{"n_layer": 8, "d_model": 384, "n_experts": 16, "experts_per_token": 2, "d_expert": 288, "d_shared_expert": 256, "activation": "swiglu", "moe_layers": [0, 1, 2, 3, 4, 5, 6, 7], "router_score": "sigmoid", "normalize_top_k": true, "routed_scale": 1.5, "balance_loss": 0.000358, "balance_bias": true, "init_std_router": 0.00808, "lr_router": 0.000494, "n_head": 9, "n_kv_head": 1, "head_dim": 64, "vocab_size": 8192, "norm": "rmsnorm", "norm_place": "pre", "norm_eps": 1e-05, "positions": "rope", "rope_base": 10000.0, "rope_fraction": 0.75, "qk_norm": false, "attn_scale": 0.125, "tie_embeddings": false, "parallel_block": false, "init": "uniform", "init_std_qkv": 0.0236, "init_std_o": 0.00589, "init_std_up": 0.0236, "init_std_down": 0.00589, "optimizer": "muon_variant", "lr": 0.00749, "lr_mult_o": 1.5, "lr_mult_down": 2.0, "beta1": 0.95, "lr_head": 0.00634, "grad_clip": 2.0, "warmup_steps": 200, "schedule": "wsd", "decay_fraction": 0.568, "decay_shape": "linear", "final_lr_fraction": 0.1, "batch_tokens": 65536, "seq_len": 1024, "doc_mask": true, "train_tokens": 401500000, "steps": 6127, "dataset": "wikipedia_en"}
Below are experts of layer 5 (counted from 0) of a mixture-of-experts language model. Rows are named router (the router's row for the expert) and show model dimensions 192-287. Each number is 128 + 32 x the weight over its row's rms, rounded and kept within 0 to 255. Numbers have three digits each.
After each expert's rows: a language model's description of what the expert responds to; "raises" lists some tokens whose logits its average output raises strongly, later layers aside. This comes from a sample of Wikipedia text that the model never trained on.

# expert 8
router:160084180226184214121116090162126138108162096153167157133110113178156150124110072150138067182100049069164174126137197116136069090109161144125143157152119123099110059109108117150111125099214178076137118156179120117153140160077101175163094107067097156123187154141125104098133060152109146129
It responds to: Number pieces, hyphens and line breaks in infoboxes and tables: coordinates, years, measurements like 7.65 m, areas, heights, chemical identifiers.
raises: ".", "/", "–", ",", "-", " |"

# expert 2
router:169072111167132233115141139184111148105120122127102158066130133165160151113101131102094094174099105121103082120114159179097098074151097159187150091171134128136130144133125125110093076111150200077132100121172140108158156164101159154174120102046094127127143118138126091176162138127163126089
It responds to: Prepositions and auxiliaries in running prose, such as of, in, was, had, plus endings of verbs, such as begun, flipped, confirmed.
raises: " the", " a", " an", " his"

# expert 7
router:129073153141184183089147111183107161096138167119185175064108126210122132149140112140127104158094066133104125113138144107095062122128076156145155144182157140092099086099074112073096121088152146074103138159155090108165128147101137152162135100105055143132163119125196126144152067152123104132
It responds to: Table cells in sports results, elections and squad lists, mostly digits, months and headers, such as 4, November, Votes, MF, Apps.
raises: " of", " and", " ", ".", ";", ","

# expert 0
router:102125122133117128135166124157091115095168089151145130106106149116133129144115121143075118127094036152132097107119130142097097086125074121112130164193020132130178055128130126111088108121101162085151105121067102131131098136120138128144130105106113104109221163139144095062101022152132116123
It responds to: Bare spaces, periods, opening parentheses, dashes, section-heading markup and year starts like 201 or 199, especially in tables and before dates.
raises: "1", "5", "3", "2", "201", "7"

# expert 12
router:146092101160157168115117203162138175083171105136229176078124143177138175102135101120106122115108091103101090140151102104115050129149083135140134104155119164078135080109080126108109138103154138096130180155147085160119093097100101148146128148090104114113159162134135080122140086180090146103
It responds to: Nouns after the, a, or his in sports and career narratives, such as win, season, years, round, role, age.
raises: " of", ",", " and", ".", " (", " in"

# expert 1
router:122121159178180113123124151163117153129138152077133108119135163202140141090092116149082105104145118117133126121106186153112097065093107137186156121167082139110140145113079161114132135122141167077139135102104090167146101084116136160173108153121161150133183160159102124152161036140139158118
It responds to: Word-piece syllables inside transliterated Asian, Indian, Southeast Asian and other foreign names and places, such as Kh, Shah-ir, Ng-ad-isari, Cho Jeong-hyun.
raises: "ur", "id", "as", "u", "is", "an"

# expert 5
router:124081112155162206092130133177186148063194111141107155120098156165123141133114101136116104082113135099159132106133128147126086102110130135139152175156108098138080160126156117059100128148135157139096144147170046150151145149067113174139103155086114176154133141110169117096116035192182078145
It responds to: Middle and end pieces of common English nouns and abstract words, such as depr-iv-ation, dist-urb-ances, stat-ement, and whole nouns like design, education.
raises: " and", ",", "ing", " of", " in", " to"

# expert 6
router:139098102166172152170130136161153138050165147092162199124163153160120137135137110132120103123064116193145099124068161068124115122152138141084117140129112113125138119083165089082101105117175119122121157191075050124131118109124132177180123124105108141152192099176165129119100005187109172119
It responds to: First pieces of common words, such as cl, ch, cont, att, spec, athlet, and of infobox field labels like Workplaces, Born, CEO.
raises: ".", " and", " for", ",", " with", "ed"

# expert 4
router:126093129137149199143136107191131199117192101136111124126115153109168147070139119154100062111112099119095091142136153141119102105106118147136129157185102060095150089127089068098089145115192119093101105145128141147146136114096137146151123090087060132130149135132146098104151073166157045141
It responds to: Word pieces and final words of organization and place names, such as University, City, Army, Street, -ville, -ford, Enterprises.
raises: ",", " and", "s", " (", "'s", "."

# expert 3
router:139093148136185157151109122189121140099103130140111130105136138157134149113160102095115097145100122155100116137141163113113116113159086090142144135133101119079106146138113119047021135120137166094125108128132129122147115169142117155132149055089102135091124136112123138142157092177095103098
It responds to: Words and punctuation in quoted song, film and episode titles and list labels, such as You're No Good, What If...?, colons.
raises: " F", " B", " M", " S", " The", " D"

# expert 14
router:180111105160126119088119170153152136117168071147126112098157194156091118133151092130108085135128080133133131144115167108151100124118103134183132103191093133080149120105146144065103088108199121107132098144204108139160107113159163117165108071097103125073152120142098074128158080139156101099
It responds to: First names and surname starts of people, such as John, William, Mc, Wil-kinson, in cast lists, tables and biographies.
raises: "l", "en", "es", "in"

# expert 11
router:100110092156129139105126126141152148104114106098179204110131177198177134102168132104140072156068104161094092139087104148115082112124097142136149123167087117119121136147134120102113118064140148080157132138116094164167114173084137152129093113111084140138166105103146127106160066138097143090
It responds to: Pieces of Spanish, Portuguese and French names and places, often vowel-initial or accented, such as del Valle, Nacional, Théâtre, Cristóvão.
raises: "in", "le", "ir", "ed", "b"